From a checkpoint of a small mixture-of-experts model trained on Wikipedia: width 192.
Below are experts of layer 10 (counted from 0) of a mixture-of-experts language model. Rows are named router (the router's row for the expert), up (a neuron's input weights, with its number) and show model dimensions 96-191. Each number is 50 + 15 x the weight over its row's rms, rounded and kept within 0 to 99.
After each expert's rows: "comes after" lists some tokens at least twice as common just before its tokens as in all text. This comes from a sample of Wikipedia text that the model never trained on. Tokens count by the router's weight.

# expert 23
router:86 46 60 43 68 41 32 35 54 57 60 75 49 50 69 55 40 25 53 59 44 35 53 44 56 27 50 27 76 32 45 58 69 48 22 68 53 50 53 75 76 62 54 54 54 62 64 36 47 63 47 59 44 34 64 64 39 75 36 45 29 38 34 37 41 50 60 43 53 72 51 83 75 62 36 17 62 33 67 34 41 52 35 16 54 44 44 49 66 40 86 50 70 41 50 28
up0:60 87 61 65 48 38 44 44 50 59 48 37 39 60 35 46 40 42 25 42 45 39 47 50 28 96 49 50 37 42 28 64 49 47 50 44 30 43 57 55 81 57 51 80 57 40 43 44 79 00 58 32 51 68 32 55 42 40 40 33 47 59 49 55 29 74 61 53 70 32 30 43 42 47 37 73 57 38 79 67 36 47 40 57 44 66 70 50 40 60 48 55 76 49 41 29
up1:66 43 46 58 26 47 32 95 48 35 85 66 58 40 67 48 70 42 55 45 76 82 41 48 23 25 32 73 47 43 50 31 72 60 38 55 55 45 61 36 44 59 54 56 53 65 47 72 38 49 58 28 55 65 52 53 42 44 46 25 64 42 43 32 54 74 51 45 40 52 38 22 27 69 65 58 32 58 60 78 72 33 67 37 75 31 45 53 53 52 39 58 63 53 70 53
up2:56 47 47 43 41 14 53 40 30 62 45 48 42 51 56 36 48 48 40 40 52 36 72 59 06 58 51 52 49 31 17 44 49 56 38 39 55 59 45 43 18 75 23 48 41 51 43 55 55 31 55 52 54 61 47 66 14 30 73 40 62 35 52 40 14 73 61 61 53 41 59 68 28 50 46 47 41 48 53 55 65 62 48 45 40 54 54 93 30 67 57 62 50 55 56 61
up3:31 57 40 70 66 41 41 38 74 42 56 63 59 74 28 37 48 39 36 83 77 42 42 73 45 61 61 29 48 49 36 55 66 42 46 44 63 39 56 37 37 52 68 48 29 50 56 40 46 43 72 51 25 50 73 53 62 37 76 44 52 60 39 43 67 33 52 76 29 61 50 46 43 48 64 49 56 68 42 47 59 44 39 50 76 66 53 52 79 80 34 58 66 53 67 40
up4:47 40 42 68 50 49 35 47 62 36 42 43 50 21 40 55 44 83 54 55 53 39 57 21 49 25 34 44 40 32 54 17 63 36 52 43 10 33 64 49 24 27 77 44 46 55 48 63 46 54 45 52 43 36 35 21 55 40 47 50 64 38 57 73 45 66 46 36 51 28 35 35 34 73 51 53 51 50 58 42 32 39 47 46 42 40 50 52 59 59 64 54 44 54 44 43
up5:49 45 34 50 46 52 36 25 63 29 50 45 57 52 66 32 29 58 13 43 51 27 55 54 36 29 40 58 78 56 54 38 85 64 45 66 52 56 58 57 44 84 38 31 60 29 24 38 50 73 47 45 73 50 48 41 51 59 45 48 43 46 68 46 56 69 68 19 50 60 69 57 71 48 47 51 43 58 50 00 48 26 63 55 75 41 62 65 46 35 59 21 45 42 46 52
comes after: ",", "s", " and", ")", " with", "\""

# expert 14
router:78 66 47 34 33 58 40 21 42 62 41 62 26 48 71 45 63 48 40 62 50 75 51 59 57 53 59 41 66 62 18 66 46 74 69 43 52 53 37 47 41 50 57 57 72 23 42 60 91 42 33 34 23 60 40 59 51 39 33 51 31 51 11 15 33 38 46 67 38 60 51 44 45 41 64 66 33 39 58 26 52 48 55 31 21 53 39 67 30 58 45 63 42 35 25 44
up0:65 33 27 59 64 62 22 48 51 36 66 52 24 23 66 40 66 58 81 55 63 34 67 41 11 55 74 52 80 30 72 64 53 39 32 56 56 83 45 79 68 39 55 52 32 37 62 30 44 58 54 59 37 40 76 59 60 59 38 36 48 65 45 77 33 41 52 41 47 85 25 34 30 64 26 29 41 31 70 45 73 48 62 31 61 48 51 55 50 35 57 54 33 36 34 49
up1:61 40 69 50 65 41 29 42 70 22 63 34 67 50 34 65 33 67 57 34 47 33 36 67 31 52 50 51 78 60 40 40 37 44 73 59 36 53 54 76 62 58 44 24 08 51 65 42 53 58 55 59 59 67 44 03 48 38 74 58 69 49 28 37 53 46 21 70 41 46 52 44 31 73 57 29 51 78 55 56 58 38 20 51 63 54 43 53 24 29 25 40 57 47 47 82
up2:58 52 73 16 69 44 35 68 85 72 20 67 31 26 49 55 59 68 65 64 55 42 50 46 53 71 53 64 57 52 50 56 42 36 49 54 50 48 50 64 67 57 31 60 52 40 43 54 89 68 55 43 31 54 49 34 48 73 45 30 78 38 32 38 60 17 37 60 77 65 31 56 67 52 67 59 29 32 58 58 56 73 62 59 62 67 54 72 59 48 66 61 32 29 61 64
up3:57 65 46 44 57 66 53 59 49 84 76 57 73 55 57 36 68 60 59 38 52 29 57 41 09 78 40 21 49 43 49 55 71 66 46 26 54 22 40 45 54 62 51 70 66 57 39 41 62 31 36 43 44 72 38 57 34 61 26 50 82 49 46 38 54 62 59 63 99 55 59 40 51 63 61 45 49 51 72 66 67 51 61 66 70 49 64 68 85 58 44 47 47 23 46 46
up4:63 47 60 76 44 59 62 45 36 58 65 59 50 46 60 37 57 64 47 63 64 45 55 72 47 73 55 41 54 46 43 51 39 32 53 59 46 57 63 75 41 53 66 56 54 48 42 40 50 53 45 65 50 26 75 41 25 25 14 32 35 52 58 45 47 57 58 18 53 53 39 67 47 52 56 39 71 29 66 47 60 45 31 00 44 89 80 67 49 54 52 61 49 45 36 56
up5:56 60 35 74 74 50 44 78 09 30 47 55 43 41 55 25 46 69 46 64 62 41 68 47 41 53 63 56 37 50 43 56 40 27 33 51 52 36 44 42 45 41 43 76 53 26 80 44 54 45 61 57 26 43 76 63 81 35 51 48 43 55 33 44 25 59 64 53 46 45 60 39 39 50 38 00 48 59 41 67 51 79 60 38 52 77 52 31 46 26 20 59 61 67 46 40
comes after: " (", "\n", "–", "\n\n", ":", " on"

# expert 15
router:46 59 47 52 45 59 31 27 32 45 76 55 43 43 46 32 44 45 58 59 58 57 57 47 53 49 35 46 49 36 18 70 54 30 28 45 42 52 65 37 41 67 57 23 62 48 41 45 49 16 67 28 54 54 58 65 09 45 20 41 51 46 56 72 63 82 76 54 40 41 35 55 59 68 49 75 53 42 79 39 55 36 30 59 63 41 36 90 71 63 54 50 50 42 47 52
up0:56 46 30 45 37 31 48 47 47 37 66 39 56 43 58 36 43 55 55 67 74 58 60 75 03 54 40 49 60 42 57 43 62 31 46 29 56 61 41 36 67 53 26 49 46 56 82 47 89 43 32 60 67 52 49 58 45 47 58 26 36 52 54 73 33 87 42 63 56 72 61 35 61 59 39 39 53 31 58 73 53 68 37 42 50 58 78 56 33 43 82 43 34 57 68 64
up1:43 21 60 53 32 58 74 83 83 47 61 09 61 63 31 53 73 36 70 39 43 43 99 35 45 42 22 37 41 26 81 41 58 36 67 68 52 63 56 50 44 43 48 35 45 44 66 51 63 41 30 55 40 55 33 59 31 25 66 51 47 47 52 51 47 35 42 57 57 58 99 60 70 65 28 59 39 43 64 43 57 51 89 20 50 38 51 49 24 46 36 56 61 48 64 55
up2:56 32 44 41 43 58 25 32 50 61 59 62 55 31 33 55 47 71 30 70 75 50 47 40 44 58 58 62 48 30 57 27 35 46 54 56 61 49 50 56 55 57 50 50 46 60 86 64 88 26 46 58 33 55 47 24 65 44 37 13 53 61 55 41 43 48 67 57 73 35 39 41 45 43 40 47 50 75 54 53 38 44 65 53 65 42 52 42 06 57 27 40 24 25 34 49
up3:35 64 34 57 40 37 27 62 63 45 42 22 87 15 50 51 48 50 33 29 16 63 54 31 63 81 31 49 40 19 46 58 57 44 10 62 78 39 60 55 76 35 52 51 60 49 42 45 33 05 57 35 40 56 65 48 37 32 34 39 47 30 42 57 40 71 43 43 46 42 25 72 62 65 42 58 60 65 55 53 44 40 32 65 64 56 43 61 38 47 71 57 42 40 46 41
up4:62 56 49 31 50 40 41 54 39 58 62 36 51 55 49 36 66 39 45 52 73 50 62 36 40 56 42 41 46 37 35 39 39 31 34 75 46 49 63 45 48 43 25 55 34 31 55 62 80 32 47 42 56 37 55 52 39 31 52 51 40 47 26 43 35 61 63 65 54 70 64 24 41 62 62 18 64 43 61 56 49 44 58 11 57 68 44 50 51 23 50 39 64 51 59 43
up5:81 58 62 46 50 18 50 52 46 78 66 63 62 43 59 41 50 54 30 50 43 52 66 56 35 63 51 40 41 44 40 42 63 58 22 64 54 38 48 44 72 58 36 88 37 18 87 44 25 41 42 34 41 49 40 47 60 38 56 29 33 41 48 42 36 72 68 68 68 70 62 64 30 68 57 21 73 51 45 44 72 54 47 55 37 66 58 50 50 36 82 46 55 39 33 49
comes after: " |", " 1", ",", ":", " 2", " 0"

# expert 11
router:75 50 48 62 57 54 71 50 66 24 49 79 51 25 28 51 33 68 29 88 61 65 51 61 31 50 53 48 43 39 66 35 63 56 41 58 21 34 59 64 63 37 39 23 55 48 53 21 61 46 42 47 41 69 35 48 45 21 45 37 45 55 50 39 37 49 54 60 40 59 57 44 55 84 49 30 40 53 67 46 47 59 75 47 74 47 47 54 32 43 58 60 56 19 42 40
up0:45 43 56 56 27 17 48 78 49 49 66 38 79 39 49 38 58 52 19 34 47 47 64 57 66 38 44 52 27 36 55 47 46 63 56 82 43 41 73 58 61 50 59 77 46 50 43 59 53 53 29 43 42 73 52 38 40 37 29 52 14 18 62 10 46 51 75 47 39 64 54 59 36 74 50 40 33 35 29 16 61 58 43 39 51 22 38 61 39 57 61 58 45 43 57 37
up1:52 49 70 48 54 58 27 52 50 48 64 57 55 73 53 50 51 35 37 65 28 30 51 32 51 60 45 67 42 45 51 44 61 13 56 57 71 49 74 19 54 34 38 44 28 28 65 34 26 46 30 61 55 55 43 38 17 40 62 52 38 30 64 53 31 47 45 31 51 23 54 64 66 42 05 53 27 43 38 58 71 45 29 49 29 45 49 61 58 28 89 45 29 32 58 80
up2:59 63 45 63 54 02 60 25 46 45 41 58 65 40 28 37 78 51 66 47 50 49 13 57 46 14 48 45 98 84 44 42 25 58 33 68 44 51 43 71 64 69 72 56 49 45 31 41 39 56 69 37 75 27 35 37 66 52 51 56 38 37 61 19 10 76 56 54 78 66 51 64 27 72 60 50 44 41 61 63 43 52 55 53 40 47 41 38 64 21 35 56 55 52 70 44
up3:58 74 45 22 64 62 81 21 52 89 86 69 38 48 59 31 70 43 60 78 56 68 92 56 35 69 55 57 43 47 51 37 74 46 47 40 50 04 53 33 45 46 31 42 54 56 49 51 41 47 51 68 59 37 62 52 48 32 59 31 59 35 41 65 60 23 50 77 30 66 37 45 55 64 53 59 75 48 41 59 48 61 59 54 54 49 49 49 35 71 60 40 59 44 67 54
up4:57 65 69 32 48 62 77 56 77 70 71 67 66 52 53 55 87 46 69 56 70 35 34 43 14 54 43 10 54 68 52 29 56 53 56 40 42 39 37 79 51 50 21 37 56 40 71 32 31 51 54 51 74 39 29 70 56 71 78 38 55 65 50 48 59 50 56 41 54 92 65 53 56 48 50 55 57 25 54 43 35 73 55 52 43 63 43 39 40 44 63 64 26 68 78 42
up5:66 67 53 44 68 19 58 46 40 58 76 46 38 69 26 42 87 35 62 85 40 75 54 34 57 56 52 53 52 38 48 41 30 56 46 23 26 67 48 58 42 57 86 67 59 29 41 58 54 56 61 38 54 61 43 45 45 56 67 53 43 47 46 49 19 50 50 41 50 44 48 44 13 45 73 58 62 40 62 20 38 53 52 40 70 74 34 72 51 47 34 39 31 51 59 50
comes after: " |", "\n", "|", ")", "  ", "%"

# expert 10
router:68 62 33 64 33 57 65 58 55 53 53 29 48 51 74 33 29 59 58 58 31 24 54 38 37 66 36 67 52 37 65 54 79 45 42 42 42 41 49 54 58 46 58 56 23 24 38 35 75 51 68 37 67 39 65 58 58 40 70 48 59 48 38 13 45 57 32 52 56 63 34 54 54 44 55 66 49 14 36 20 53 50 40 37 59 55 54 82 30 45 54 21 45 19 68 49
up0:44 45 51 58 44 54 58 65 73 50 36 54 74 71 53 31 73 57 46 50 54 41 78 53 86 41 67 33 93 70 39 55 58 36 56 38 48 75 52 43 51 80 44 66 50 54 58 44 60 61 32 54 45 69 19 54 55 62 37 35 64 58 47 32 60 56 63 45 75 64 39 38 60 37 69 51 47 41 75 43 71 57 64 47 44 38 67 62 48 47 36 19 58 48 62 55
up1:45 68 61 82 80 71 59 52 62 49 42 65 60 49 37 34 54 33 34 60 22 32 59 46 65 50 58 34 62 71 42 46 59 91 32 48 40 58 52 37 50 58 59 65 38 37 45 40 81 62 36 31 48 44 36 69 37 38 53 54 29 50 21 50 42 49 46 62 48 52 62 50 32 52 72 53 32 31 35 87 71 43 35 29 55 69 46 46 52 65 53 19 58 44 37 49
up2:46 36 46 60 53 52 44 47 16 45 68 58 34 56 41 65 63 37 39 58 20 35 44 40 50 49 62 58 41 42 57 53 44 45 46 36 74 61 58 71 30 81 32 59 51 53 51 65 67 45 35 45 74 44 59 56 35 47 19 00 61 70 60 49 44 39 38 56 50 66 20 53 14 58 48 54 35 27 52 48 62 53 36 29 65 46 63 53 55 28 67 48 49 56 29 58
up3:43 55 55 29 55 55 28 44 42 32 51 69 33 50 59 58 37 61 54 69 20 19 53 35 48 14 55 59 72 77 46 57 41 48 53 43 39 41 60 42 38 69 52 47 37 61 77 32 58 47 47 62 06 76 55 65 38 72 60 40 55 53 71 78 42 43 62 57 27 34 52 81 48 66 24 50 78 59 52 34 53 42 79 72 38 87 50 64 64 25 69 54 93 55 39 42
up4:29 62 62 41 63 25 57 42 68 80 30 50 49 47 61 34 75 39 45 53 70 72 50 61 44 49 52 35 40 68 52 80 59 43 56 54 72 53 67 18 24 50 30 60 73 59 41 57 86 49 42 47 26 70 44 54 42 57 58 42 59 61 58 54 57 44 50 63 29 76 62 69 51 51 34 80 50 46 41 37 64 48 59 79 31 46 75 74 29 70 28 30 45 66 61 52
up5:52 70 73 14 45 43 27 65 28 51 54 49 46 25 67 62 43 57 53 63 47 37 30 64 43 97 29 58 53 47 47 55 50 46 60 61 47 38 52 79 64 41 65 72 79 58 35 49 62 45 53 42 44 27 27 34 38 84 16 20 55 54 55 41 53 34 60 20 72 53 38 74 49 46 52 50 43 53 54 37 42 47 52 28 61 40 47 58 49 45 41 63 34 40 53 62
comes after: "=", ".", "\n\n", " the", " =", " The"

# expert 13
router:81 43 49 60 32 41 37 60 44 73 50 70 41 82 19 35 33 47 19 41 54 37 67 34 39 43 59 55 61 43 31 42 67 75 43 76 51 48 52 55 72 43 50 41 45 38 70 38 78 35 68 63 50 50 11 43 37 33 86 57 27 41 51 60 55 39 58 70 60 44 71 33 53 63 54 54 53 49 57 39 67 47 25 40 32 40 35 47 48 72 51 43 41 61 36 46
up0:34 43 61 53 92 39 44 28 39 80 39 54 60 22 42 22 53 65 52 84 30 32 47 52 26 61 54 30 65 62 21 49 66 51 62 16 59 49 54 18 77 74 56 72 47 29 53 46 46 49 66 20 57 46 36 39 33 62 45 37 17 62 65 63 43 69 52 58 70 48 60 53 33 66 61 59 64 69 45 58 60 33 14 73 64 54 60 74 60 36 79 59 38 35 72 38
up1:20 52 56 61 54 72 59 46 30 25 73 23 66 54 73 67 53 62 33 51 52 44 49 39 60 29 39 55 40 49 17 54 43 48 52 33 47 41 66 38 05 45 87 54 72 61 57 48 67 43 44 55 33 65 51 60 51 38 33 47 44 52 29 35 49 50 39 55 09 72 20 53 53 51 33 61 48 40 56 57 43 68 42 36 59 56 47 80 65 60 46 48 23 52 50 34
up2:68 62 41 58 47 67 56 53 57 68 59 59 29 59 44 39 38 30 74 68 44 51 68 55 44 44 58 63 73 72 41 69 65 49 30 38 34 69 46 68 32 54 48 50 27 52 54 58 59 48 62 40 49 54 51 67 52 27 48 77 62 35 39 65 38 46 71 64 31 54 48 73 67 40 32 47 48 67 30 41 76 36 73 60 33 71 52 58 48 59 71 39 56 39 61 63
up3:60 45 63 33 60 54 62 76 51 80 61 57 55 44 52 40 79 40 20 65 42 50 19 55 35 63 51 46 34 38 29 53 53 48 34 80 63 51 66 40 49 41 46 65 43 64 34 45 52 44 50 46 53 53 62 38 47 59 16 42 54 47 15 38 46 58 28 44 44 55 32 50 43 63 61 26 64 55 56 34 85 58 16 22 42 60 49 37 41 28 51 70 56 60 44 74
up4:42 46 50 45 49 62 34 68 49 47 39 51 41 68 28 32 62 43 42 44 60 14 31 74 29 51 47 74 38 60 27 65 62 58 31 68 42 79 35 42 23 34 54 68 40 29 52 37 48 39 69 29 47 35 55 35 67 54 38 57 59 50 21 49 42 53 66 38 31 65 33 37 32 61 54 43 50 30 59 44 64 77 52 58 24 67 48 45 51 54 52 47 76 60 35 52
up5:65 51 41 49 68 39 24 35 49 51 60 63 70 60 36 57 47 48 38 39 36 67 71 21 47 66 59 29 42 33 32 36 08 54 26 45 34 55 51 53 69 66 57 73 38 27 68 32 46 32 47 60 69 40 31 51 47 60 67 48 46 32 59 53 51 70 93 18 52 72 52 59 56 46 40 61 62 27 53 68 73 54 40 44 69 44 52 59 44 57 64 39 52 38 35 57
comes after: " |", "–", ",", ";", "19", " 18"

# expert 9
router:89 63 47 42 53 25 26 43 31 43 51 41 50 46 61 40 39 23 41 50 52 68 51 66 20 56 25 42 69 34 56 59 48 51 40 63 50 52 71 52 66 70 55 56 32 14 93 27 58 40 66 53 61 72 60 50 51 49 29 37 39 03 39 58 42 80 68 69 63 53 38 51 76 72 56 41 35 46 77 35 79 44 39 49 52 51 63 81 65 45 62 15 48 37 67 56
up0:52 71 55 28 30 82 60 51 64 40 28 38 12 44 57 67 46 68 72 74 22 30 57 47 48 50 28 66 70 79 46 66 41 55 48 54 42 57 41 47 23 45 57 43 21 53 55 38 33 42 47 61 40 44 72 72 50 35 83 48 52 59 29 76 52 41 73 53 56 42 66 55 52 50 42 41 65 44 40 62 65 52 41 29 40 76 85 74 27 10 42 39 45 07 64 30
up1:46 56 33 38 62 48 49 31 12 43 66 72 55 30 37 36 33 43 68 51 58 29 70 57 37 19 36 59 49 36 34 76 40 33 53 64 09 48 58 69 31 59 52 61 48 51 32 69 53 54 46 59 47 58 49 60 64 49 61 37 59 76 54 46 57 47 53 58 45 81 84 63 46 22 50 65 49 51 40 34 51 58 46 41 71 68 81 33 56 50 56 68 72 53 59 68
up2:49 52 51 69 65 47 45 65 60 56 78 42 43 66 13 59 55 81 34 45 39 45 22 54 53 65 60 30 46 58 40 69 68 62 53 63 25 62 38 33 27 31 26 37 54 39 41 52 74 47 32 31 66 58 54 60 49 54 63 23 41 52 69 52 31 34 48 50 47 53 49 50 42 70 65 61 46 46 51 50 48 80 40 46 53 39 41 45 27 33 35 44 65 46 36 39
up3:53 56 66 38 61 24 51 25 51 31 42 50 53 65 56 44 35 65 64 51 28 57 71 23 59 64 53 60 54 26 51 60 31 56 00 71 50 64 42 67 39 35 64 66 36 48 11 36 41 60 40 76 66 27 52 65 32 52 68 71 52 51 49 27 55 47 44 46 54 58 54 45 55 54 52 35 48 42 45 55 56 52 43 36 63 53 53 44 41 34 64 62 28 49 68 35
up4:55 39 48 39 43 65 32 46 50 58 65 43 13 54 41 60 63 57 57 59 15 70 44 37 47 36 29 49 45 40 48 53 57 40 54 55 35 50 12 54 32 50 68 68 49 75 86 62 33 44 44 47 55 58 66 39 38 19 72 45 57 51 68 57 43 23 61 71 33 68 50 46 18 69 41 32 45 60 31 19 54 65 37 47 41 60 70 31 34 32 43 55 73 76 51 50
up5:43 52 40 36 33 53 68 55 55 70 58 55 57 83 11 36 44 69 66 24 39 58 47 62 65 39 48 46 41 47 22 55 49 56 55 28 29 76 54 28 28 93 23 65 33 66 41 52 63 70 55 13 63 42 54 76 57 59 44 78 58 56 26 22 33 73 60 33 55 54 37 61 62 40 39 44 26 40 42 55 64 47 50 56 64 60 40 49 61 68 28 78 60 68 69 59
comes after: ".", "=", "s", ")", "\"", "  "

# expert 18
router:60 49 49 29 39 56 74 38 57 62 60 68 40 28 38 58 44 63 40 40 69 33 72 34 46 61 44 43 57 40 27 38 50 45 55 43 62 20 71 30 51 54 46 55 23 41 53 44 56 57 44 37 47 42 59 67 52 58 47 65 36 49 74 40 34 70 41 93 67 61 42 72 46 64 45 70 57 36 43 34 50 21 32 42 61 46 24 83 35 34 49 41 76 16 24 50
up0:71 52 57 49 44 29 50 53 59 54 33 40 44 55 51 45 48 46 16 51 29 51 41 64 47 56 50 57 34 44 23 46 42 54 19 42 34 49 44 60 74 54 44 56 32 51 53 59 65 48 51 55 53 60 45 59 37 36 55 39 63 49 54 23 40 52 56 59 55 53 63 23 49 44 50 39 66 28 75 51 55 55 47 46 56 57 50 80 74 23 62 45 62 47 48 54
up1:60 35 75 35 50 37 35 50 52 57 30 46 39 53 53 37 74 38 61 64 52 47 69 52 56 45 56 73 75 61 42 46 54 66 18 82 35 86 40 61 47 82 63 72 79 67 79 59 54 53 40 35 70 48 52 42 48 52 31 66 38 62 47 56 33 45 47 43 58 51 40 51 26 66 77 53 36 37 54 31 41 69 48 78 62 68 48 38 61 63 34 56 34 68 52 43
up2:72 73 50 32 79 30 20 58 43 49 50 36 49 48 48 43 49 57 55 50 18 49 55 53 64 38 39 45 85 50 19 58 50 50 52 28 30 54 46 66 74 59 57 58 53 51 64 51 51 44 57 44 50 48 38 67 51 25 52 50 56 50 65 49 43 77 62 77 70 49 49 68 42 66 51 65 42 46 75 65 80 83 46 39 43 71 17 49 46 50 67 78 47 72 67 35
up3:57 71 50 56 67 39 14 47 59 60 56 52 31 45 64 44 52 20 52 45 42 52 45 41 26 31 36 51 45 47 43 62 50 50 59 49 35 56 57 49 42 61 41 46 54 18 74 59 70 53 51 30 57 60 69 36 11 35 63 52 69 58 32 30 34 47 90 54 47 34 54 48 46 49 62 51 49 27 71 56 57 49 47 45 62 64 51 69 45 54 80 57 67 44 50 48
up4:53 51 50 55 60 47 54 39 51 42 51 48 47 52 73 72 43 25 60 46 69 44 60 42 36 66 53 43 58 59 54 62 33 66 52 58 20 53 52 75 58 45 59 39 64 33 45 50 42 41 50 75 52 47 58 36 47 47 43 59 48 37 46 46 57 92 58 35 71 95 59 44 60 33 49 44 39 42 48 65 47 78 67 33 61 79 26 55 73 35 34 38 51 40 55 76
up5:47 63 25 22 35 60 51 17 53 60 25 69 40 99 50 55 36 33 44 51 68 48 43 39 25 53 27 38 50 46 66 49 72 54 45 52 56 80 16 32 43 65 93 61 36 58 24 58 70 65 64 46 64 41 61 64 34 46 45 66 51 39 53 57 30 60 60 30 61 62 66 58 48 56 45 72 41 39 55 80 46 46 46 32 71 49 33 56 24 34 38 42 72 56 21 32
comes after: " the", " of", " in", ",", ":", " and"

# expert 4
router:59 59 42 31 59 59 40 54 36 63 71 61 24 50 68 40 45 47 53 77 67 43 50 53 40 57 64 60 69 41 23 52 61 55 51 61 22 42 49 25 74 49 51 74 62 62 58 56 44 42 52 51 33 62 33 68 64 40 63 60 47 49 58 57 39 35 62 87 65 44 46 52 49 48 52 68 45 27 43 27 61 65 41 40 54 84 63 72 61 40 69 30 57 44 31 67
up0:52 63 59 59 57 65 31 27 66 66 59 65 55 35 48 09 65 57 32 38 49 36 65 31 54 44 61 61 59 59 66 50 48 31 32 32 51 63 33 68 33 41 36 62 50 43 31 58 39 40 56 49 49 36 87 70 51 34 59 56 15 24 63 53 23 53 47 70 63 31 39 45 31 65 46 53 28 35 42 55 68 48 37 43 35 84 52 57 59 26 75 58 46 69 57 57
up1:55 50 39 64 27 64 46 66 22 77 42 51 41 35 39 45 48 65 49 73 62 39 42 61 38 38 57 38 42 60 64 53 65 64 32 19 70 56 79 50 43 70 61 73 47 56 29 40 43 41 41 62 54 24 57 78 34 23 65 41 41 48 42 40 45 46 66 40 84 51 45 45 37 52 47 54 43 63 48 55 38 10 49 56 61 37 70 48 40 49 53 37 28 45 47 39
up2:49 62 33 56 54 58 56 81 23 51 53 46 50 81 49 40 70 73 69 25 66 68 34 70 46 32 63 66 62 53 51 47 35 46 38 66 61 53 57 52 51 62 07 13 34 51 63 28 61 54 67 35 49 47 45 33 44 39 53 35 58 48 51 45 31 61 36 40 54 55 45 26 73 52 40 50 51 42 64 63 74 38 40 70 23 53 58 42 52 57 27 58 42 41 56 60
up3:45 36 56 45 26 45 27 58 25 30 46 43 31 51 40 55 53 66 15 47 46 61 38 65 38 31 54 52 39 40 52 68 23 42 51 50 63 57 54 33 62 56 43 73 66 38 30 53 44 26 46 32 55 57 34 23 56 48 32 50 32 32 33 62 28 66 32 38 51 33 39 66 51 53 74 30 55 60 69 37 20 63 60 65 41 49 18 44 53 61 34 53 29 68 55 35
up4:42 34 50 42 76 60 44 65 51 51 68 66 42 45 62 59 34 57 36 60 35 28 55 57 53 42 41 55 53 26 34 45 47 65 19 39 52 35 59 49 79 40 82 47 59 43 47 25 48 71 27 59 42 74 59 78 56 50 34 47 31 44 68 71 45 42 83 54 78 56 36 40 29 75 47 57 44 45 55 49 41 77 32 57 27 43 47 68 38 46 47 31 47 57 67 56
up5:43 32 47 25 42 25 56 66 65 65 64 40 40 40 50 53 80 43 29 66 45 44 59 24 51 51 61 34 75 50 41 53 64 44 41 60 45 45 39 24 48 53 44 32 26 53 68 25 62 53 46 69 34 40 20 56 50 53 79 26 27 53 51 41 64 50 71 33 44 62 63 44 35 42 75 50 52 44 75 45 51 53 23 27 40 53 75 66 42 54 39 14 64 84 67 65
comes after: " (", "\n\n", " \"", "-", ";", ":"

# expert 7
router:80 43 65 61 67 43 46 26 56 72 56 81 57 28 46 54 58 71 44 43 57 62 59 59 41 31 37 20 60 52 34 45 32 31 35 26 38 44 39 59 73 57 46 54 42 44 55 56 71 47 62 58 49 81 37 41 43 57 87 41 56 65 47 55 36 39 31 66 60 41 62 50 27 74 60 31 53 16 59 62 35 45 45 53 57 62 55 43 59 45 72 44 36 67 48 29
up0:44 75 41 40 38 44 47 83 60 41 18 54 32 54 26 48 72 66 14 61 39 45 43 44 63 27 66 71 56 45 38 50 72 35 58 29 41 59 68 61 50 68 27 43 49 50 66 72 37 26 50 58 32 51 80 42 53 49 49 20 68 39 14 37 30 62 39 52 29 60 58 35 32 52 61 37 40 42 62 63 58 51 44 51 67 57 44 42 51 57 41 61 71 61 43 42
up1:63 52 47 61 54 61 74 52 68 58 36 52 55 49 47 47 56 66 43 65 32 32 56 51 43 39 41 45 65 28 35 56 65 50 71 58 25 37 60 52 81 43 52 46 21 48 46 40 82 66 48 46 43 07 41 55 52 53 41 19 65 39 33 48 59 62 36 30 72 64 22 49 54 51 20 40 55 89 68 58 56 52 46 41 35 47 27 54 59 26 33 59 54 48 32 67
up2:76 37 67 57 57 56 52 51 62 35 10 56 53 74 53 50 20 41 54 32 35 54 48 59 35 49 56 43 38 21 42 28 24 49 52 76 63 41 54 44 67 63 27 60 38 35 58 45 82 49 50 38 48 36 47 48 41 71 65 46 54 32 39 44 31 63 60 68 58 77 70 51 44 61 50 59 55 24 46 50 45 55 50 22 71 43 34 38 61 46 45 58 68 66 37 41
up3:76 42 32 40 48 37 38 53 74 62 13 18 48 39 70 50 23 63 72 70 29 38 31 32 32 29 39 59 46 78 47 49 46 64 28 61 55 50 57 32 16 29 69 62 40 35 19 62 57 37 50 43 60 69 62 58 52 40 64 47 46 55 30 62 38 77 48 45 20 53 42 48 48 35 38 52 49 56 49 62 44 44 32 56 59 54 82 47 46 55 48 45 43 51 81 43
up4:39 47 39 58 49 47 34 37 47 67 49 58 58 59 37 61 38 38 49 32 59 53 47 56 66 57 50 35 37 77 31 59 42 61 66 60 55 63 50 43 60 62 51 52 54 52 48 63 43 34 45 69 35 57 34 64 54 26 44 48 33 25 33 56 51 37 46 67 34 62 58 80 55 49 29 65 68 34 27 55 51 70 52 45 83 82 57 51 62 49 49 62 33 36 43 57
up5:60 55 65 51 55 59 40 46 52 69 34 55 54 54 51 39 72 38 43 42 52 59 45 32 37 95 39 72 82 47 50 37 50 58 53 55 57 30 46 66 54 56 39 49 28 59 38 51 36 51 26 48 35 50 53 71 62 41 49 36 46 47 59 50 35 29 36 61 84 61 53 46 66 75 37 43 49 70 75 18 68 48 46 56 58 58 42 70 47 71 40 40 40 59 49 75
comes after: "|", " |", "-", "See", " Total", " Team"